From a checkpoint of a small mixture-of-experts model trained on Wikipedia.
Size: 11 layers, width 192, vocabulary 8192, 64.4M parameters.
Experts: 160 experts in each of 10 layers, 64 SwiGLU neurons an expert, 4 picks a token, a softmax router.
Below are experts of layer 7 (counted from 0) of a mixture-of-experts language model. Rows are named router (the router's row for the expert), gate (a neuron's input weights, with its number), up (a neuron's input weights, with its number) and show model dimensions 0-191. Each number is 128 + 32 x the weight over its row's rms, rounded and kept within 0 to 255. Numbers have three digits each.
Before each expert's rows: a language model's description of what the expert responds to. This comes from a sample of Wikipedia text that the model never trained on.

# expert 23
It responds to: Nationality and organization adjectives. Nationality adjectives and article slots opening descriptions of people, bands or films, as in by English alternative rock band, Walt Disney.
router:167119189101102090143159094111121078125105130182099177135128171117149076169067097172126160147158135106048092201147149126131108187158063105146162163150057149091111189149145106118148150116146097145150097126143163201103146149155108097114108177199164099126168112105108109145147109211117079100139125120112093152136100142141125113080080097165102172155132155130100166158163132154147088109136142117085114152145167160131139108125132107142114136118137137125174114137176131063092152068175118084117135095155145143158161187151153125138043130211057127087141129149123110172133131135106097137
gate0:123196135123189154137133075146144115195098160180081118114103138118153101144138176118146138100100127141158133138145159115097116135170148121071136135163082087105109194148112168068105118134149177146107128065111104143107132139077107147092146097208129082117113207157146101144085114172110050172105116144076129117159205154091153114124119086043146104152125095172119122136151138160054138120130119140138146103137145092157053140095164121094121154087132151165189162104169156134157159157150182110105159080055123137164121139118139122155094112152123141086127131061150157080149128153119138071
up0:163072184184132154145110163135122141130127111125143182155157122087123135164154194112110168127159114142155158074184071134148141106097074129104129189093131194193108125125150165099107107111166160135099165184093130171133147208122136174148123154118106203133177115088166123120151110157130174107128080039128116148135163084106100074105122144095139146074160106109143130124158124138134116151094139146135099160149127147136083090116132189129091117101085199027083121147135184130099152139180149117154183151128135049117146107092102098103102158129109107066114177120108104140102134132136138135
gate1:154109156108050146182125107102094105120152092195110211148045153121175069113083172161146130082092087155154101161105104106127188148112121168113108152119120111125148148122124189111131093172136114124143105147204143133154145102139157120128155146179159179157179141117090110100122192163043041130128110119132158144096126127074109123109079131131165086108132079135094114149128126168146145113097122159122131132136080151090108147148155134052183166120172080184141085179099131143151191117166172155151080142148145132103181126132107081082134144125154093105137086110118161124126141099114092148
up1:104117140130104136094118169143123139139102179144144127092135171154072148092156131084098178092150072134120158060099121138128148121114092143059142102130173151068154100160067167152121094145104128127095132201154086132105085089112124074128141098166152143145167111145098108117163136057163212094116206166101146151112136088165129130133087105118159128145134102078152066138108134148117121152149115155131080099123109110133144107169091112162106196084085132126072161136104114173196134149098150120198143107069145119124076095140151183141127147069141099099150113136121194161104160161051080133
gate2:165071153066130121184144088088135117122149137053093120115095143075114114101153102158087167165097163142129133134053125114186145138162119069119160180100154166133091119140131135105086118102113113103131156101118179091176128119102161094150147092201104173155157119106070102075129168176169142149139176109168098106136152154134171131138096139090050092144123090066063084163101108090144153124103115162101107133125157115140161130094141115156177071177136092148136084105171109162145091189131069109149139126104141103153114184136191083064178128136123124115107123077128130133193142123129152151
up2:132115144094142104146166136150180121122139124104152059109151135114152142135174128186157113133140109081095103174140129156045148126111154118142139159154092117139117173125113119116111073116176129131080122104141116068085167068141122098141159130107118112127195116150147115140155137127133078158141081120138159099079082096150122127178120119139089174163076167123181189142114127118032067088103136148133111082173081232126129133130155152129077109138089187131165177113146082163105100118138143135121090149163083123130147136129144171093113075115170150191183209148106138087131188154108090084
gate3:186111140089144085131107121186129099134165081119154107149123116113103092109097070134124117134077109172097072166127119161118151071153126175139172124147119139111092098151104129135131083109143127167134119145140147165056198151105128087156093100125113154081172061100149145115168151136153131087096145164131147118137161051120153146056082138177151126144204110152136119153151107103210128115152098108105162064074072174186128136159095172199148121124113168144175089162114131094106101098212108058168054147137130137153155106121110137157131146142119112099148125143134146127194125108130153098
up3:141122125128109151142136078167113128075112075127097082115177110114099192121133131216166131135143120146105106100063159118108143117087090157134120114155112098101172157188158140149075085054099058081103206123108127078088069156161156108147116119085196160116164135149135146108137109169152093149138165120171133147136174137143122112180127099137153141098162149067076125083133126122108129095184099199137146121165182151109115122142060097100113148131126113102073157175184163155187080103117168107157181152170118146141123135111156129134134123087147142131090152116130057110113105098121197115
gate4:141108144148132104097198119158169059112121105152126160168102121146162114165118170149075123166121137173120152134156173169103076092137112157110067099185098091077135224174112113138114134144111105129188110131118111153104104099103069131109152080146148168143146155103130120144119095162114112168167134173097142199150188136128160096165178143162101185169099158112105094145105111113184105137174141081149099105142087108160095104173115165121102130102107138099107166130176130104133193083121127172142082114119120127125154203202150083059129163128147151139104163114176077089133090068107152139
up4:109173128136148146120133120108161145117138137145095129130084131107093105107146159159164152178124150116112129077042094149124199069189195113122198100092033084141140086126105193105062117175085130152125151095105105188096148077135122102122132139127154175114132120095197095133099172136133088109095128130070119116089114075102141133100127098088149161108147124116138125113105126084143065128129094117077118107116185117133126100138090088124153111175171116125165057132148163093194127126153113131128132123105090200118113125142111140116098189109133142109125083172166100174137192162124184185
gate5:145112105182167071081138153156115186120113138133160112145066078095102136148114093146156130136083096111114184136153129116093116136179224095128125106139173137151123124147124180166168107095115178116114091120148138192137098202145133063098131155205138149100100155165149167155105135097122101175120110115104122175131119147057130112092035174146125125119143198136100163118134133118154143098163158163167117035140144120140058110143066143130197105131115129150113064078141166135149120133081111149110053112150114139138122074136148147119137124193139095131160163131092116150134104154144123146
up5:090156108103113118084125137131098133151120160146161133131163135201153106062130150137102091122095124158145104140127233119128167157110113122176140122141082135118172124110163140120112087197140141122122217171138108112107176117061145106091107089168157132154132100127144102126105118089150145177052106156116085090104163160118092152093089139189105164174146118104111106113097162163115157098178096137154074236094128158156059190097096117111136097133122130155106100127122136150172113109163060120181161086150104115140165095105178121118124178176139128169145129090111072184157123140118123158
gate6:123116173167181091136155127085114091110110115087105179173160127083119151145138143148169083147133141151117109139192114085141169136122138125085110184153068110148094161101125118119130140182169128093139083139092169102136090138141171085201164174129152111062096086152112131104050148192142111064138120160119141120121138153121123138194129059133131208123118181121111174140065155141136109194129150132171080083101132155148182140213140060128106115129105124099124181159176117046119150122095127138137104162128092156129133124120111134126114131122110127081164147173112159135209144150163132114
up6:145107097075183115116063153121148132098077130130110155155128121120110104128081085145106126136130144214112150106111081150141086164092147132143107138126171097161076142189156188115110128192222096058107109136089132101183104137119140149132100142092167123131193145121188114092130142136088148045178105116111155146056157108159126138116182098127123168095191165085157128152102179144198140079130131112178151107156154143178106143128158131132157124091203160089159134086192103129186138114092133081157118148115095111080145157131161130128125131144127105100094144119124135159136165073165140121
gate7:091072102131144087167118081175127147102218159166151143112169153102140123153119064113131160166108182177128127117078094133128148159147146087153109204141199147149138120142100155129091184137068113135127079111114147127057115186122124126124132119139148150146133128126091136141103134095171154068096092110154110157155143118106118138181129104117112190116153160157134123118132123101153098115134132161101188147094132142141101152145119099089101092121127171127160130143160050163130104068149030145102119136112143162185133131128087146031097159170167135170158097131191111166138140219165151137
up7:137073158125084120171155139154147121141192099144068135133132158131125112120169137112142158148134097137130136124084152113155172106112116103089152062118180166121136110198165135113153150126075139143146116202116072084091153096163113150191068170166086157115115153149168138146093099151142116099110093149161133138151142128106139107168066100123115154141136128102136056106134207212188086128123111135130093169185098065129109140090144142121113121149107088114129144170144125114155147199087104115129092174079137099108109070105101213136133149127153167092170142103200113127060136139152152066
gate8:127103151140108116133150095138124109075148095125130149152101165129124167120159140104180093072107122107058108143145158166073111180156122102062159187119078103142154152076117100095097084178091197143142152150153109087130093064140074066151172184103117090175151138143119129115109140112115045119160146087090100142071094117095116157097111085097156141132085126143100151111128160112187133096147110149141127114151114126112158121085055118093125167099087058191106126130182166117157099134147138123133071113128112175147102147089112170065142111148089084121087178112122125150169084100189145084
up8:114170127146140110125122136193119141120137174181122158127150112169122079101178049086086132134136158103147072163166133163146179174085142170181148184131132104150081144103110139140088110188138149104132126152152151108138127098145166138116065171191135150123159149101105082065145139106122165100125130111106099105091165098072099068108050132099172106174112155092103161122126106109134126116129160120114195109126180126155053128115176148117116152131114114168138170147131115077120124142104055139112121120044190134048093081156159105169104140106110144163109194172107118117077140153111160124
gate9:119125115076158129156187120107112127148132149080154145098108115083107085150125098136155092153111141140144139086106141164142100202134192088131200108132149093073136173141115165078139136125123165137116102156095128097176115078157159146094094161155129102107131164144160084144152124101080122108095159086078141155143080134116085138133130143060124034122118080092098121117147086037139075206095146154041134135130094114127131165156162140137170082142147141113153110111116158112113107062150164151104063167092153123131082114118066105085115125167089153114151129090096133173149097111076068103
up9:163127115140190114237107144072114130119147125071076096158122127120128156075152122164146172084182127174191102186170133116125134129195151066018113103116136169128175141113108115171088189141137164118122151119089134088127135126093142142104163162118065172118141128154135203075125148113154109070108168099125179118080120086118090141085136104187096175113125153117129167117117124110146124147132157097191103147180159102162174094149113143128124097093204101084119083168179116130165094142112148141117137183147150165100133139162132136142154152141121097123165128124142069118132130123118134137
gate10:111135161099095151141153095193141145192149178151058083089108184112149072128123176149102165170134152126092135157108104121064090155145140095145161117092056115126083173163162075135159143137113158113114073131084121172092144136137124135162118186149131163136088161136128080080057137129144139148154121126168088141099158112093112129124103177171114141149073157141149083108146128110106120152154105166171157136155143156147125145134078118063170139128174071116059128106149148131184109118091134072135127109123170147123133143217155156109161146155146115129063141127126103058104099111163099219
up10:136100170099071125139134114145149148105104109189078119082107105122102152128096068137155168126160094180131157110157127127107129132164101109101121132112065154198120167180153085135114119068089115080139077144098080212068091160154070059133153142134115092134057088086171162143086126116099169107116058099204140153118152098127120064106122155192131190093113164096132122142095115151122111150094119116150123172137150108157155167147093156117172156162111108112113155148144153104122141125084141091136156140130075109132146132178120112204166129073119162134136141169114095042143158109138142140
gate11:157155175141134107083107143152170155152125163096131135150168166126131107144130085162072143159156173121103088104158202166168110179150158166204128147141137235153180128191113123136056127091100110158160141099165137151130164090142150074144056118155147085129069090143126170157063081159187115064116133091102071126121113174144111127099109122124142135123108122142161139160129185115123109081144109166099133092138124114071080109130102230122135085117094105131159151141140140138186125130110116136182155160127089176131189109140159119112137130106131133161106128100114169112131104124054125110
up11:141088141137174167196148108124063083087120145179166150109159157085088099082136121091154095134097162115085178052119144078096115115065144131070151114157126129186149159165119118076139200199162136131153087148126162097107128151131124171132156123128114104127096117157123109080137109108104126168159149072155125173076127132150066083156110149099094134165090090110120176115058095157158125129126173116091064113118157051119108102113147124156138067091136108120155166144088095127120125101065156112069119108129146128168128111124101095141190136090089134154115138214108154091141125129151086148
gate12:084114096201123111155121088134125193073150095156129102160119141175166174063075136183106108124190079153130125135149094107104171100087121139102123166086095135132097183123166102130135148151110072114155183113168144136146113174148115176139154107143200078126125140195139155143121160152110076153145072122160179127095141113078077129181081137170102114164081124159147105134166132164111155168120135081133122174089179165122114160135161143141087126129099164115125111161095116156121122122206108104093140110148151129072121174162182103114079143147147159145107175167164120183153115036158129126
up12:134137158130113138143177158151084031208151107111102121122057124085140119174144164134178077075186162137103151156135095149125091133148128158106120099110139129083139139130149117157115145003150061135176124092133116160135125126127168131129074127083117179118123137112141120130114120087187138142156187112157125113107119135087091143097136126111092103194129102173123167135126119153147109068059089123150184089086164193091147125129114187102131130113133156120085188180105099198151122114123103129090160132103129060100130137160123121128139089111082126141094116139076149101102145164190124090
gate13:136095097113161138151170155150142092121159170158058077161127153166158086146131130082140141142156095139117140138171158139158153195094129140149126186160153125148117124098144140167052106132151151131134053054123176162155090098069140116073124118140138168124081085114147153129190161169133032116138124165116112113132153146130123103122152123114138168121155165152137129172114149184131152134105141159166111094138113164117125152113127130099076097179122179080134126127149101148144130146169113153099111129135103208188121193208111178181080132129124147103129187100122137213145102172103056097
up13:105160102116127122147125104109127126107068121114123118090121115106150140128177119075053077114113137118127127184125155158106121117105155133146159130169132122101128079137125068076110118182097139181160158127157110065123056071150133072060129113131140134067179140144143169127152108101130084103113082051103148146181167217128107095135121101160142150097110190118170147147129105088141105111062137138000130109123142136199059166169141142116134126112128058122106142105096099154131072118102109113119180164131137163131106130091121112135133126126152154161107098182108140129178153082118141133
gate14:121089053113116113120102101140146172047114171131211134116106151159117093076135132098107092141166151142192169097135127229156128130138115083138125171132058133101085081127179158131120166127093081118151131108104152071135190130160147137152133176167100128159110168089099145102092126113135131197084115114091130140131178121163090122118092096060159094173063127112095161119121117142157139134140128130152124136127089130136139085126167078148119071128072157160114109113171121054077139084095180142130118090154113150178159112114132098112109090137160068144153184141149178090147091132149157155
up14:087152120241198112147163129134105125080107111117123130112137160146116121147130088101107130084112156095124177132058087123108140126144103136104103070127169144074082127151096166114130138146099195151096072117164135126114076107117177117124136107171162100127113125094113088192061157051156166120143165171120135144129111100050094119100133134095160117113129102149201117144101148057102162118115158122109117035172140107068131155155143165126145128149151128073159158148130162169127090091085100179101140128118089106125131111127046094105117140119135103120111117147128086144192101124062111091
gate15:204160134124155070110123155129113122157121141146174126199105115171133077146154145111127104115098164137093084136109122156067134128144107162152132160110103141121154104148145093127153110117152086157131115096099236122098141157055159119185163140198125153113119139109088181098121143101126078155175058108071107137157182146136105067128157123159123175111130105133104163129110091126157165052128173145124129125158101168125122122161107169093112123125100176126196093114109134167102124100128083117135101071135168129143110193050085117091059075157165141085092107089128131149135123106194107086
up15:107051058122110109214177142137109077147148122160143126085128126177151130158106134133122153097129111156059118145153118149108118107127106183134151088167091089138194146120115060121111154158151135156132059124111151089096083100133101132100117172102160166155112111110140146136123171161023158077107124139182092133171094099109103147162183097155130174083119125059153117107133113133121129169124131110166147123166109159135153124158109094157136090167121188180153119096121139142034126133082153123158141106168151180083142154145218115128117176083106148138115134144094127150178160120157105078
gate16:098156109126139087069176097148094094168119168084087117083115148114104121110075147117125150155154120155144084067171110149148172132130103109118107087135087077161110140118116175106131109187143161069159111147184154139056122159126155156164131216104120083144160157124135127156125172179137113125107123120137086104116139115133122144103155120157185113135083163109122185130144172171102167124139189099099164123169153146173122115083128077145071158114123034132105145141109160086153125108139170114102140136105092121129149129163160115087151099211113154126031091091115123130237149113140121100
up16:137102079105088140116214154098135127137185118116135075115124127089111163087119096120102176090090092122116137126147132089168111159135161109108187130151119118192148076180120154136117117169095124176155145110095173100190074105132146165140110176109126117175126148149098124146123070167145121148084169139186081074117167121126180102091125168109191137094121143099146071078129087153125093089146086103144044162151116147156100125137134099091065125054102148103156154129186035087103120133173134136166132155094104109120107119153132105129139108146093140125113097094112180131129094117160063193